{
  "d_expert": 32,
  "head_dim": 64,
  "tie_embeddings": false,
  "train_tokens": 376900000,
  "steps": 5752
}
Below are experts of layer 4 (counted from 0) of a mixture-of-experts language model. Rows are named gate (a neuron's input weights, with its number), up (a neuron's input weights, with its number), down (a neuron's output weights, with its number) and show model dimensions 0-223. Each number is 500 + 40 x the weight over its row's rms, rounded and kept within 0 to 999. Numbers have three digits each.
Before each expert's rows: "comes after" lists some tokens at least twice as common just before its tokens as in all text. This comes from a sample of Wikipedia text that the model never trained on. Tokens count by the router's weight.

# expert 51
comes after: "==", "-", " pro", " Pro", "qua", "tro"
gate4:504509551509513535460540492468489491493532474510492517505526453492488463530547453439466400514472462427460486580549413545477573489434474490445488452532485526481569341506487483515490479494470447533446485456509530507445482488427475461445443546496509469529525496455473541473450484424492497457548475450500486468448495503545479472472546500497546477511495446473529518529464523437521478570522512485525510429522485433495526408520525542530435537489527470555418540492476396505412477485453467583502540463518532514498537479506542528526539514467482391504510483520482500559514521542482516482545572470572479554539504534442510445494478472449533525499426466560506460458509476552445514531543
up4:531582553523555527556508463488482502479526510558508562528528449559494419493572476483496477447449455442487386493487488527491512466428433542404520555426542497503522464514558534530498451520482522457462469505534443530492425418489462471569505585457461438568493452488500543530559567442457534484593487451498501497522579489455482460485503525444522470492486521475508463546486483477520498485511459528485523446454460512502418489554465538480496493476508457468459537483519498505492494500539480512508529478479496587513482467452505489615544530532487358482536533536467517523507499547450536472475595514473444509579520520462519486500444526486527510494470456507546540489508502511459506569529
down4:581466514437521450483515514500533531424482483496461501499501542560540479457515505526485529513457447503461427519575485468540547392449494540492476547438553575418477592522576449518482492494487548538465502517496374511552527462502451498489501572456463445519493499550502547519496563473552484491463468551502541497500455479475461469556529527537457501480505501456493471502505514496493527545441443497492462484482509514424548470537491562449467479529456491626483512475518529453490510442548523569534502460569507522573483501529471494530535535468485466542455538497470484496535485478535495511557480419586562472515542486548612550546543454515505485480515567544483526549547461503420508510526
gate5:497534457481505506492423538514502472495500501442501493533424528463470574543477496552539533501529522500522583475509547450460470495437506515491497458485551498484516521555564470563503460547517515540447459375468489508509487499457567472493531506528524448462592486470543462434476496487520496540491512536445441458495485476537487519569510495473507556500541471553465476535500451576486430434551548425462555466531604467476534475385490468426450468575458458519494570456455501522466527466481515429549493479497458561510495524500520452399551462465479461544509549473567532499512475487419493505409474470600576482535454475547476500547496465494518462501477510469515483519537486490483506471509
up5:447509443458508467564498495536498561456507556441567457501427522505510545481450514610506575539493497501467525501503521507478522532469488493469550491468558553469506493506543485538493462488536505510504449453487485459485461469518551466541555509494444463491529457451497519422440475500476544485518531576447482482461494520521448513548493460470514496524559472512441507524479484542484452403499551455446522457499566548428484458482521476439465451555467485511460517457465561483478527458482475474539486489556502541467529534542519481403592467414496421514550632504532452517515456478476475475443456460581580453524467499523430553493563521500527487549533496475503532516552531500503551392474
down5:557523484473449486497511497406575561468526512525501523513515508477494499512481406470470620456468454471539421529492479496494456571532508521497462500498542525453519516469478471500500502503485469463483424481495442496490582527534456433511475490486511439544441429537498539439489498515553572569559452419530441556499475463494595453531479462533524520444547484537545574490502425537514446479515520482541476515480515439437587482563468469471547445503429503559472474484557516538526552531498499578564536421488524478517512481548484555460554447528503524540562510595524482509424505484429487493549489489503525543501462465483478500479474540482424489529522544440510479516523534496526541518553
gate6:468520543512440541537511522478487506510440537502530532544474485544533498501490500510417498562568497519445553499489523496614496505456486544549488549589502541482506408446483552512491482525556450477487484561486550432537428600491485482463476558528496513507470581490509494497484482513491452477469454453462505475427507473500477499438479505513491520490496500435468530485560497515499472544536492463494482485447444438499519494535525490436548472503524484550474424623464462531430519518491450496517626506464470447537492599472492484434474426460500450588530482485456498581448497495441474466515522418486470513461439488512534493484464461486585488529468492505514576502429550562509483462511
up6:555566487509527503486497483467516541515416513520520490526509433531561534508442528555431488492512446517485581522562510518552503547507486517486483583519518523471465460468492495476491477542566457474527538582503488474536403577542470492503512498567551520506465542447456508505453521463470471460477514421485444459439518499458524441463493456487436531469507506439481562493542504470624502504516456459484521493475435451523449486511521494501523469527508499522497409594473515527464503504478459521523620486459500461535540565413493502501481536511462432567537507461531531575437505440426461513447506447411447502426470515487519502474475467483585484542531487501456501509509504564475423467504
down6:469475481492481499493521566565509535582450502516516493440513552517507425457512539470444539489529512426448420461463492510543463513541486506484462516507461454514564536512487537441535545506526472527466445570492539514496508516556466445446466444412550469483495494461527496485511488491550471450453474568422511503508521415519474473499483587536446513440522418550466554582511563541528516495431483531552457520494488525506600561482498502568543547433477503486452407449472479559558448491483457463520566500509476522480473562515503492453539497449479501489477529482507528485480530476489492420474480440555609490427558483497418512467521544504542478514450473508547559511554516482542535519455
gate7:500536525594536469560475481603486598543512493516470474530423502539455528555534554472450501469520485559523467512474538546545501518451473516546500522437493470506467536482518525533484468465512501459527504519455433557526517415478502519459484470487505473461481459448570510498476471433487491454546539504524530434396554489505450446509503496604574557429530472483438497537522492432523503498562504465510545526465511477549499472448506457503448556524500536491503559532573480539465534453508529450481484559526546426575475466536523508560492535447510474475540493525477536414577553491535549480429530576478434515471436465473580498478476447555467485557513481521552530511506489546501557503508
up7:487502495586510435471513504548510576559574481486506510479433546502536577557532528517484478507512514528523485485441633508599453549486496486543541487483540502514525531483478520519549452431419528511491428527490467569510571438511500499529514460551411522491484529454554489442449480477469516486518543528535517517417557512540455497498531462507522530445540513464420503478540499533488508400573526552495547530536554513519487479493588488503478512577498496526518569549508497486493538509515502490471496509514526446534443455566533496553488514444486513445567532511485470420533540523489520490432515634463431512472472470519489543498499531545493473533498484539545514497430451543526508502588
down7:501507453472523529534494457553538538520520531499499557428553507482445492514453520449531547412487530577503555495493483501535529461417437501477582480501580494463512488449423433545446517553537496483525542546502497460479448453491456457549492457613466499469577532509567513479534451505473507443481501519536524509510514553505487484527488477481439553504429476534568489492475529549539489506476609441538461516498496475475499554505577487543474495519523548502583511445487583490539483604501473521526452500468494466502566469452404582510523526448468454467476446497473481526522492510433487529495530477489540489495550524491516444534453514500467459480444493535443505469459519532471432593422
gate8:423468510496442473462535467534533461491438517507437500477501485478462516475401511519439499471485530512444619452504431478514520503510503425428550574533494420428516433549597430524527472472503492479398439463491451500527491537469495474554581512547567517517485555549487540460581473505547527456485405458490538491463486505470530532474479566509504475484472509487499478426442542480538503497512548412537513554433497503521530552442520439510444478507522446563507536552514482478523581471489464465539478457458520435499514523515521516479540515479532452492448452442467575485461489549474490491460505476474480480558505456530506478518514518449502498469549447534484499552541433495472460437512
up8:468508557455489499486504507568568470453451486429523523530486525563547442520492497508420416484471427520520482433541514478523534519514450516444492517519518432481509501501535439511499476398472416497412470489537517488512579472491507429575501475556574451519484499526534526436505499474460518499476510494552523497504478449459481441446509531445526461455484521530503538413483504474524527505500494504494487457474502480492558585478537438472485588569484577501499455493508484487433523467476463490529492512426498469539503553477513425498474481549413504483457441476508564488549493596526485451489499484538542491598457456538483481465438480421479542583439454449547543483534450519471533540469
down8:465494487526495460485486507552497464475484515532534590519485544512445532480503522555469550461497481497535472412434437450489523503471557521480551524483413509531478477475561505555536476534504521534547526461538472423507529526502453492497507528461506485518564514507551509508552547538490458546500498473526386562586457523448563525531531528423496507498488483480488453593449472514455505551539585585546499516540499476490467475530509506525516520473514482473523568449491476530498463506463457542523502505386514437424511570472524497522500567471491512460485496577532512548445479486488492506399576486538465527495517519543527485562444547531523494426539569470431501482408520482543565455593
gate9:483464516511576563506495519506554404533536494487542505486509523519534519476564478560514474477529497422625479548511560551518529476580484464510515521455578545495473521543479530554476483463559515502455571469501557497550497456511478488534498470511517521464495502480490461498494503491480452484552510482528497456470490540537532494581521475445502457499452553423441566471538489512448606505475528504534496476525469552514477498517471504538525466525506500510500514456563500528527478565447517566470519569480534454445543516532533530551472592426457365489506429584554435444565511483461507505521487450470482471453501507401497465563494539510536576464555500467527469467460531561482441483508
up9:456411535480501499522494514467509503594548457558515513426503593491517519505550429491455475538565568443534508545472566490529523500466554498500480456522476504520456480546521487561556428515542554510534583507521501496529507543433508435502491505536444560486490515509558460589513470489523450511534483528490521482466511501565446481531460551471549474490463567564488484571565464521462589553487489515506516471500516510541501422437527527478517472514505500423502526472509446547533482526501520531484516536485455444477522523591489538517495517441530383478549500590497418470514435443430504536486533496481501504455455477463588452532477553526551475458483472450579473540499467514518432491522
down9:482499546486530491482490542521502520519495491527516528540508522466489574528476495473440546498512515480591555526525553360508541442466443552570472490493501603515506473544447523502527520543537526488556500528502543491531410565480483416495503562454431538531554445469530453483516521517500455456585486489475532475416543508533443516543449508513476476455490549465432514510470467488477503481551466504522504543482483516557504502451509470472453502514456531538434465484473499550501388435483433484496579509494539506492542479512460486538501463468496477553525468590515460452515476452536512534388474528447398494498595541501563469514533455520472465493489495451525547503602482497551480504490
gate10:510482475525517526505476466578529603498523462435427519486550517483453514484545495493457515495546489487490480452489484622463514501573520474506479415520448533544486455501551462472459560514494476436452421538546505455520538498530426485519464477569487473486528476412515484483509572481424576517547440536523506491551459478498489528504483540450505489524461564489495477478525460465532502527461496439577412457446468471537566488543504502389503518489494569493411511534534483492548541498549510520608434496482476485520513504497513537482453460515519591530482522531509531499502550524467479580443507525638478587543499489478473492482500497456473466512478507486526534462521488461504459568508
up10:525478472538500471522534456540545560514497503464419511550454487520503500477495583429451485501513501479427555474497480568455531506530481484478468462490430558543452446564533414489427583508531457405514445518533466428504509539540450479492532469527475512477461509429519432521480519477449489544556452591538456490542469532471477506484521540477484439541464500487481529487515479443493472572458440460550452470464477493548536527520536460429575483491512569484460478522549517457488552486536494457533466488509442520615527542523517528510514494537530585556513504510464587485523490505496433589439523555529470533501516487468461453503460538459454506563487520464522601451532463544483471509466
down10:536564518458470525510455457506502554452481511467515553486425527528460514513493501497473464386477531468453550513505497505503531526524468521492458486562503479527487509490513495519594453491473527481467464496597509497524505408478409463485463576611518475535514496485521486474426534523550463469459529437570447523507464552503491450509448483542457560474557495520391551523473487491516536534450463478519497527542589433464465513552504488529485547576489552556488504542467508485548533475516470445475519473571476535543453521582494483489475589479448507510481529525445542461545535489545492511478467543426402534499448500526467542534523505535420475495521498419527469490496441545492561571468
gate11:514472551525478508534551552498531469501453464489486529513404493496502465518592517454472471484485464536531464499561473434489456506528460492444533484497503488503512521575543518517478532418513445493572459446437435483480498485530521462575525461464516428536501510510469558495505551419505570466497528495540488483490399445499481498427433567512454535575462521426536468510458491533479538517459494562503445592502500539514511513438533525467466479451523518567469551492487502488529514526531488425507577466489468455481482539509521496568527472491522543448394546505466460516596518451494511411434479448443478561514515514557444515503469472409474491485534521538475459535519576439518490555508
up11:490505488544536478487534501545539539527464454527477543454470496543469524509494557529466502447519469508545439545498489453584490511526536521511448483526511485451555445565614503580483510484525443476483448478426518518492508520531579504513484483532505526519590563577544551510469442480506516531523519514491556541486528492491484510434509540425528562488518509517489433472472494465488505463459508476513515482408538479524488440505559514493491567544553460431504508465515590513486454490453520411509494463463544480491546529480488527432465519504466545503449424464441507562491531439451453595491478464510431441559492443520371519425528479485507518546461443499480526560494473532493389514512
down11:508522505494503567523466505521472458528518481485485481479549473451503501430536469530494528548545475516477461468507501583503505470534534522500453585500506467440538447461509546533571475535507511532496520569543519554535521511482436536446505522529477486519509479533507509423498527530473479457509508573513506461496545491453462429554420513544503507531535508511530485532461580530496526481540540555458537563504425443483544495475493568577466502489495471514446477611542514448514429568498517493493526444555461478491467499509523441489486526549454534576545504467484480425463474568551474429511570462496476497514527527546527504464460529561574513642459545457577472538554385453552452504501
gate12:495455458498458529462559504536500538477517524539456462518491447471497489521521463481506472519539497511499523550518428518524484545529454493558426572502537446436514486498482485444560512496490483518552510437482509449514447492474489521516523461517597492444532489539435544459423479528459524518515498523439494497452555529547562531481489518487494447540527470555481546518373552472434480489495561520528531437521477504469540595524516577534453469576512458494557488450563489452548446561534533534557534585508497413494503456507444572523530545404527446504501560483584559513428532560556466453558441500489502517476481422538446519533509478510470443482471544496494469508525536541501483476534
up12:537501436541518511488526494514508462517504522577495510499565449556499414521503440483497455539558483430493468472486427490531491534530426471519478575503510426448528557498485477464504537468491428493508531468463491499506458492506510459487483455510609436510492474526476514453391512420572503535545492503500509517476495501508516538492580467454484475513503488498498520564395569485470495424494546500510485455462456524479488578570461569474421464516519476496502520476557444498521448565566532528490519592510514490532508456480402522486501520466522422474508519465598535488427478553558462452551444501423517533496465431481456549509509492493450548482466508485506514556497607506488483481476
down12:480487447478521547521489475473449504524551471500503488554552519557466574531540540456555433519469480541438446469540448460511528522505501415576508561528555525546453586489455487519422490458460553453490572455543487471474475487506519557445491562473533465401488476523429505511511502490490489459459483441509509467575438482478566486535456489501500466500556528494563519540459496494574477538468484525482451484502455531457487559479421504532512428439511436488515544524562441471525502486526444525478533526487521457528529475544490525440476522519483510449580441521519558432494497482557467542480423506543476596513526553557490459508597481484541423459542497464464422501462519564514473508493
gate13:436524535542526477479521573493518463481510471470490519477495521448469502588531504423464475465496512517587552560521483505467493527538522457469547416484578529565492414472528474449474509496603470515474461450467517533563458428426477575514510522526528496435558473542530517460508476526484532469458421535559561477536461502512526426460482513480553467537501499524535432477562493509560506520514522502490488544478539523495472502496461454498508474471453478475452468510496534533448466555468499510442476543431502466443452512451513510460439411583489509588515490528542499482487551458486386515616541498504497502569546477493550470477444542498475516540556564509561542475496443475482467489463
up13:444514440488488489481589593532497439501494417474488469448503514522492531547487532463459448470436507508547545569541435503463495557528484526459555457468540496526500456474507487456480478524608418484461505468412520526467459471422472631514510464484541525457520470527525534424498533522529534498465435516489563493575463500526532488438493513520527471542465473505515479514535498494583496447508500501491499518521520452481469499429461505531479490505514564472470539499486506492488509570485515499413438542405503485429474559495532496451470453558493487606524507535471535516485513472510398518582528441505544467565533523444482442479465510532436535544557524494556515451494470539472489495462
down13:499537502533401508464522519484488552556520566434516500505452502546556455532420530498474521496515498527558514500484538492439510585530486571533564455553524488412469487519470506452473549568499518430491527482505393488575473576518492430529435503505446470500515561501481501454532488484514559539441506423580514446512459525557483473465524522455503499456491550449468526438459526520557551479519471567463465439469505508458485480415539490550491508457544457537452441506559488433540455488462510547524496495547498518501523539443457550540478476474504561528522474565520447430605462561488528470569490493444524512474487510507495536464526481479464481478561542494468485436575562493511472492530
gate14:483490520543537387465576495472546497525479586492521473498462507551522464497442500565509487536485493462510511518446546511516516475450497493470544506514524559453510430499511477574426588513545546477499511554523541474486502516497511420521518501494497553579527518452547436498463569491474454561509535498551507460514426551424474466549574464480537495523480496509429472447524545534511496414520485522494453472434520442458434505522574487520511546588528535509557548464502458472519530453407525571501499498512543488506489508539489444443456536488484498459495530422538602490485535434526493532460448517543502478480480530490511580523531486562487544505487580471541476522496493539442556565418
up14:493464507545516468490445510411476469552436579536478430500478544505453468553526453518495504424495520462482481443507448479459533535527427477470516541540538544536475467522492539507535515545460452481571525526556539538426412501441473461494536474497514452501447557517523506439461508437492506517441516518504407481487455541502468469488485506560549574538430529489526584493447598555501451507506486509479475487476478533481473454491501582514479462442483478516455481442438520499466514448543507536468442492493517446451455470510512564549468481519476470524436561449545537506441493480501443475512530514476561554505521513565556475568489385516450497541556531504500477495584532508465410450491
down14:471498477567453502513473505511501524433492508567547416511468492499477547574521516547456529550569556454474496446515554467435490423516518480427523542532440532495568497529510439474519604504505545514484499546532477527462452542513455562505489558470494503574496532501493453591539496484586490501554516482465508443471505513559461481489491464475492580504449463483531518474501538500490471565509512466479537559545519469497529475561543532489468491524516449496538534534509450446521515462536433507487518578492572486561492564438516535553516493495479524587436533549548585469524479580530545507559497453568535454565527469541460485422581480512448492522508476510545532551458431525466472538546
gate15:584600395479569453454536525485506406508473499495494451476504482537508474475567527488516451504503495421581520549467509482522497493561519525524459588471471497485480472471406477451513502557489474475540420529503485435581464530550490488503435438518567466473439495572544499496479443443542489538469509507470510484494460517446504502555534493462528538482498496536479452485501488519473501458474474483551556498424498522453484544419469548495513524541510487550517467506490500459482497558497448481535533535541548516541468499485424476509517466513411480490472474463593565427462518483469537527483477403438499529498549434498506511464501474515579468495461560441501577510519463411462492526437
up15:507571417502548460505497493462502479448497491512513505393465518540545532452548440540438507538446540425491526547491464500491486463509444484446489559450490553531482477446408503493506517578537490487597456555545432525517522427599534477539465446532506451518434481498508488474471497426497446469472550461447529495490526514445510510578533487418511485508562562456540448438512524506466458445410493542499542509493521493504441528503442469463529499513470515468505443465477491492484518567556439489472527609510483466496541532521447422495517483508462486486445473489477552480456503399500543507483475456458547567428543490504487502516474482518509480456488515460535519471563468462444491517432
down15:468607461468547510460480534399581444557527471450505539515579516559473424452449496487468585490531499488501469478455512469427488445506518489554550454479536538458441486490574471437506510452534466512516518457553513452489469498494537490523536526417467408425488523495523507402473543517491513524544483460536499527563489525531511539483565517539541481502575457418508517460481514475521429479422474429498526498550431418501530500490482481482429558440517552518523454479587435515462537453520461575482487532582497468532494461513512547434500477518513462501509473473515530510484428499441476496498512444498508472483508444501539449526473508519558593484483556486488488483504512508541502541508
gate16:453508511406460498521495517462522479519470426519443460481497517443513505563496507508482535534572481454495499497457538493457513513454488468454555506496454575526533526522408516466498538541571464457491434541535532571491435466496529527484513482521540513603516532505534535497510580556469531558476464563510517464484549536450460470422477517589500552505466482553517498494478447480498481503555508458552516536471538503484584490465500521433471505567472446521482525514519511526467541592499526461502521524420566526450574513461517480424535501485455434540458496441504546497475532526521575412601523474554467539523526458483526489602483525465557545453511437535474526492497493563484576519464
up16:491502516423480494536458559474555459528487479502447458542488462495513508577467499521519481496480475483518482425446535508488560530452525511478492526485438570512486557519450499464530480522503552449553448506519433543530472511458517518513533478517541488606504541539589510528480555523481533530457462530534532535524490512425544451459571580579462448463485504455499524446530448483504515471493510477551482522477494560481533429417504445445499491530526519493500493490477451554539548574405538447524530518470570445530522504482462489401486503549421501463470436514525485531487503510496478416571528459565523572486577474496470479538498449437547559494543450502441531499505510499471598518417
down16:483471444468500529487463501454513515485478475526469547508467477537504476491514521488493517486504478489386406522429356534493536516498466489460490541495553538478509520462463495462530517497494524449523525495516493435429522533505525511582433497456524529500467469450462460489459443502502492447516564465454525456514565519518547446512501539518524564518504528504478467538472521549545503538530579497514498581437521571534543549468495544514519491498602443478645492539456491485428524528494534535543495471436508538499516509458484583489450457524429511589472458523436548484494481467474486507495519545419449428492492522514437555505540454454479600505493464552534466433536482491551518471468
gate17:507471504485553498464531542531452488495498498479508513530392476457502474578436510541488493523497518470539506497387533512503564416472523466490499497511543436512535535505512513407531523427515439457524539509437494454582484532467465520512491533591482451481520517474527482526444460542454481575470484535493508505573502506532466520565566491480504482476547521520437485453471392492528428437537494527503467493511490451543466506522563525513446584523480457552461494433492431473469538498436475525462545482505485536492502567543600459539552517521572461482503527509501486496456567502439532502555519528510537501462528546423432419507502553586556518457480499494572491550460491470487464511561
up17:453513522449503501476549497483504483506511549491513479497393448537468497512436527545480485544468507449526551486424544517550545390435473503473487514476552473512529543533565541433466508438530540455539566500437416476544454524502543492532525538559478456533510505464557462496521491505468549507512543473552499567566472507506519549521552463494513497486506537468450491461518466493456430401469479573419512529498490564472429558499596507496451559497497496505464451420466469483518512544486538488474543456537506546491568589533548441517538528495557452480502462547469412513496512500415487477534519488520556506473591550472434437540507511584482504497480537476534475508514490475550460459523
down17:468484476548426513491516495431539517449528506533550515507538558498523500560491446479506522476460454476514491477436463453490507547497487513515447557516503524426485503537547488424449463454494498467498527519564503505444429599567530413503509482556536456483522463452452526566495565383491532528510552489447519547573572443530565461453521525499501552462479510551453567450477529510570479502533495455464475443553467500472473478527465440569477611543530537514514437558481525432500492487414489558457456492498494454498478446503493489549492445479531476491420461430511495532478541529541475478493478524512500488544575541461516438521541450492531541533490488560534435503510517525541476445549
gate18:464437439474507513448541471522489526501445499519485427477478511457512501454437547472465453452420498573486563512503449552469517580489515480443508501503516512480565516465550466535542493504545492580404458525502536561475450501469506529438516434494513484470502519505537431462500523451497449482534529526510497452506446550516487583566445555437476520497426461462513522471569507444537522527527494494495516514555406528440541487514480485507551447539571508524465506485499481518490550463489460517487500498516454408469490524546555556545509496563481499556438462454441536511456546464465469481581507457499542440531486537506560527476500486459474539572589543526534471517468473603560553416477
up18:478415452472505506497514471507467502456448525547503425490441491469536474464428529474583470511457455607481543523550474509524541540460482445443542492450553531512556489466544520522531422562485514592463413489496496568467468496501491504433450410526547485469502477483520386440561511444518479494507529514473483511503478496492478553527514485448480463499461449482482531479562443457520544539531486478494533551558448516413525483546416496500506451536514565480501503455519517534496599488451490491479535492495453423508573490543478541559485455571530522555469524453476457503529486435458501461578492430529510468517505524511543503512572499524519478531552540571537448517459529576514512493507
down18:478420526471496476420438523528541522533507397565539567427482585570543495483471489452445517475517520481523513462431479487520501448459551513598484519468449440513485495562486523451434493478449446528558526485458504486447502548581508455527513440491523476544485450467485534490476515523476463484489437487483526457544503500501455449438533547508483499490465509507462519568414482519455496517509517513464489488463553468482536447484536497535475498444460534559466557474512547537441568554552487485511514492477479508574509552528529588571534433505552508498477464447560526498511482528498500495521595579536571545526429558542484450528451457461467501544483536511477476544519456569510425497560
gate19:515475505509491580493502537448455588547500482452528486454521471505490484506521476513556597520541388510632425519485549481501480555493404454511442492463546506458539500526532530473530482577543537527472464488552437447466515505541490509496502490475521503481485493468468481467519509449533518445481508564524501476526466454514518494538456437505486516530463527499589466494510511431513444549474483401484493553473458496524533565514501500460466404507469503440495521544532552566493467474491491463543506569485483536557532510487504500465497409456504485475548507477537429524510551474491456448487481467573550562449527441532568472507416431557520462591498484530564448453517502515475501468564
up19:538436588508418535492556504474525562532512494547484470429500520496437515510497500504520553526478408467492506484475550466450518594481423490517427499455547543509482464474563530420552522596521481487449478509535471481475497566552533521485503495454605562484480510436551486520458489429588499522481475522487500503546517456515551530530447444555527549498506507442589550471475440484440474474464426464470550535566507468490497519514517479481484486503531482517517510540500464548444483500476510425532499541533478510546513556492514495483480487474563473534524484389527475586519441470556468493468499471562532526452472450491575527435469434521518522502459468506510415555468548514448523456497
down19:551593466532432537535592452455458549463529476473470429532485514534518523467445426461410460504453517534499498522510443467484490547485499448540449542600487528443560498495449474499514545528484571542520539505448480475512529530530495443538468538520526504429481470493535454498519540525483497474556557502591505483471519475473527527534515516454508508473490501525436509533477530493477467490439437452530515438490556519496495451497431511452548439475562459504472540474504502503543510488511463516525511539520500504504490505514595535543499512517420574422467481491423451482499481600478533473469499526478488561588524535507412434562494534484504482553576485551564512503550406480474516414522
gate20:472492473468539490518528529481518446531447412517511529465438462501560489547535468515511554520500491533511454534514501443478454530498557463432531443470545562576472462528478541473404495491505503494562494494535448509505524515500459538546557481567549505546539508569509535483485533438544448532433421547552528465442494456438505496483433496502559508431425503514500520465531592492510540500441484468496555517487496554635511445527462572482487491446517496519499445445478518513478414516449466518465456531486519448530506533551547567447451472506427486530513459425470455477490454449520479438519538549480575514498525521475582465514538505530523533509480451472458576467522466444530547484474
up20:566510458480476532534520477498515453538484459508562483492463422444478539495510459514599493492466443479568454534538524399500494494478539504399521454425530491542512465516479458469420562530541518524513536495535477517433532495509451527572530522535582560523520506565528514488491558494566499570488493538506503510477500447541497471525427440509511516509470530499572543498526527541562491404446513554492506459494550546597490487456534503524539504477508478469476496448534491463544527496428456464482426503483466511519514494559517500446454498480444477535570519433494487506541506474422524475476520545484559539527487441489548532509610437454523445544515466460424496493514578415527549490519
down20:512556429523500502439524476504508490459471559572501481523464460488485533371545491498537459526546612475593489503436469507456560518445524570483488417528438422501549514568472456477490545420504534551446427518474509519559505473548462528492532436462515429570539453559477540517583522512442533420528489512440560461485520539526477517510447558510415480483461526491506480493519511474466522507481479489481478555502490473538496389480545448554473445516494531490473504509534476507542598500491433508545483470502575441490429495511528483486435500456494494466509543487512472487465505548467539464489472536476515451481513487548514538467523552527496533538467539523462504486545556425475487451490
gate21:445458500484465508482434518496427515452480523464450515544471519533511431490523497539471492545454465491467427427506532529502528469470460445576478549451600492479502528447465543466450520545535509497439426524483465528566504479557538459534435598488452499515488476484431514549509479409501516448486500493502482536478495502459483477501499496464509525468484481451509454526511471490539494510512471568497506450487464547503502513511381506422550520505507479548454478542487539508515472526511489540454575518495469505451502519378506555501528428510450505514529559540506442560457499536542453540507572430480561474471566502490448453484434495425423554533462453498495480550543548552511559610515
up21:559499430419557465533500520536426446511458505476500413483518500443463554547575512588535529553491486497493486496469551543440491499586512472487496543455541517549531502524503539459540439485520485508559466541463593556513509530472559511459469459529408473506554484469535507543487471516520569492445451522503496555548564505526486546422502515524483467440489528501466516424611439487522481460464556589465569504484580529533515435472494562498493481497503529473510496553550519458540515451455516480380525505460538503454518479495477538538459426477479492490533536483545456444457594495492495449493435478460496495476502511437449489495487563530531564483542495520522513524544452477487486514498
down21:528447520496493466505467524500458490495586445408460548526497502476490468448534514488484443530486517523478602552531491469503450488569526515451538485504458537505484448521515511417540496485538486487487468544542440501578523456408525467467442476473528526414519442465479528478455529564472460526556538456477474515558503487535530541503517514498484540482494527490542530495483529473491508535455514441407452393506519515522499498474492494530511512482482424467497467542503566502516490479406523480597486460535555502519556495507465558484446532484471463503445535500488588467474483554436484551479457511524390458483518511501412571446509562467593487473478428469501513579456436555493457467453
gate22:543497493525493449539522457491543475586464519539537448508552540413458479471550457478502429537551504458443541518525383521495515496485479424461539471465432479530473481465525524478366544541505528482488470490459449500454467456462469554516502514453471445508470536555439529473452496452576522485492502542592514478477510539568482451522436499588562542490473446505535435467524506501551501463471491521488516501526500449457544465520447515489511489483517424571523464531566485575525510488547549505449526493485503516475568467553486426494497474460503426493471542483546498515469545520484461582488479470477461490542446486445500529518460536446538447477440478598469501542532479401494486474511
up22:556514483509440428511542477502521503596497489523501485548555517432466521514541506472468447512564547465390476507554422437497552477490484447469565496497439464539450496461485475441378442571476483464473541468470484504487476488473439539504563535463455470507448518505447507533510510505493507483464514602524490488534481521530559468524465528515542479518454446512489474452533532534635514470429459560485475444548490433516551470554440504532487506517466426546553498541514504576520526470508461540505477490471477511462555479536498459498459498507525472429470516512530550487446546461509521537442558521473518502538491555473540483501459542386496476525479425544517514574506491413492502484476
down22:483550535529480442481499517481449482493465481452496565470500476570492403453493466523567512513509503483490576544504529508424483538480482522443405425518555561547500456489529529436587522508399519517489544513464517494498517428460467495500432522452452540492540533432508497497443472481538467502430544439488471525500451575441489419516499498428513447543460465498545465511448469542458520529564457411510531499435509523492466520503450521434528475466503531519465438443526488574520494459570505482564504433533534480512577462433499536503521462419424507498456485433513481444512547464524531501531464538551517434491536480449535514607509488509430519474520530470511467472487504517488490517498
gate23:483489470525464481470527498475534524534538515501556435488494513461500492567483530559575583516534460483536526466459451556528560433555522529429503587477534417457421507467453529454517557497465452571574461519526512537457528481418531491520454542470523494527550584549525510480491487465525502511462501462518521585501515511460483497559532454605499502502521543436530549527558508528415451465448531521569468539529550510585521487472456475504557458524568545493524379511498429484440454464496435474472513505534477487455535498496496461442498490494583479563548497411458443498486529496474483450506502504478508491452553483478515508455501529428499457485505487534458537556529531550514508523531
up23:477447457547446468498541502444535521498493459459552452488498533422590442524501456555535557517549424448553519458500415566509513466519563559492480562446514442506454539448504507434487583493489520549556530481479552557514522488428536471480455538491533465539540544517529564497478511454561495481474499463511463558449475511502489458505505459550469489489484509479548488512552479459425513489448572468580503505493521485558549489474524503522501487526541568511527422544471467480477480451519453583432515496522545463429607552518498466428499495516516493531496504384506464488440464459500525502486532465486513494417521459438489492479482481486479409519450483496462454547490553474517534502586
down23:458432518513460436454491454518515524522507542511494471414523491445504440480490469573487432585530420511510500539484483506470484425494480502458526466486474506456466464527525478568506518490533545474474496534549535454447525442512503474413462506601463463439501474493531570456525487512489450477447491475486537497487489516482488436475470538475536522478523457586451573559494625476486463612440467552573561531495451493498495452475531493468521471535499502471465481440538466483563444439486500494449469522487541536471454550497568550466468447564476474538542519541543574483497480525453429532490512539506501498460498482525566465490488521473541499519460452532524556480526561412569583507478
gate24:493476459469532524507523456422463569450552559559500513475496527435454490513470421543511527500437505517491473487534458500514582485428464461503478479478478520521527542480598470579485547529429556598527510506487485516555466465506416531592475545503623492527535465579532505443432473443524479495469440477474505418462484544510473439460536437520488512529513487541519490442491478485449525510540499505521485492486492502534545471547484490511475568523504467566508437520497510513505515580496554476531579503514541441568457495502528542524544531516441501480539519553494467487515439407516545467491531455534499545531498480515539536548518462491504501489557582567512557466572486523483528434575
up24:496496501493476495451523444469459556479550582579448519486549480443482449498527444510506499508491444471519427519504456486484510440420438478426440496486449528524500583530610428551504523518466545533489550549535484519500491478535414492548437503501556428472527493548576532466433488418523466525519459488447485458573540503489482502403544428556523517502467496511515498440512471417441493538529534498538503467500515556487492477518539494507470541480511507528516458493487498586502613545504500461502515497471512464585469524486449560528537491477448424489560509555477510485557425420541524456500499449515493544494489497504569521468512449488487530474536497541479515517551526444474535419522
down24:403498499554498522534472479501487528465464449459402504441434489463413529474441553427541497550555511544447467576519483558475547495458524466538505486498438530490524509396598442438481485503450588553437534573536568545463565504510408452520518478436577463479553527508479509449440506527458464488396489515523475469429469516458502473459524525463524528535559511506479456507454468526513508477515523492479490433470490507457501560485541478430472560482499500505407502534440535500575529534528561537519536552536525498476539476479516525503505529521527578452469532523506533540575518464523502440485527483557512469507520529526572493525522484506460504526539509501509476499535551497547475496526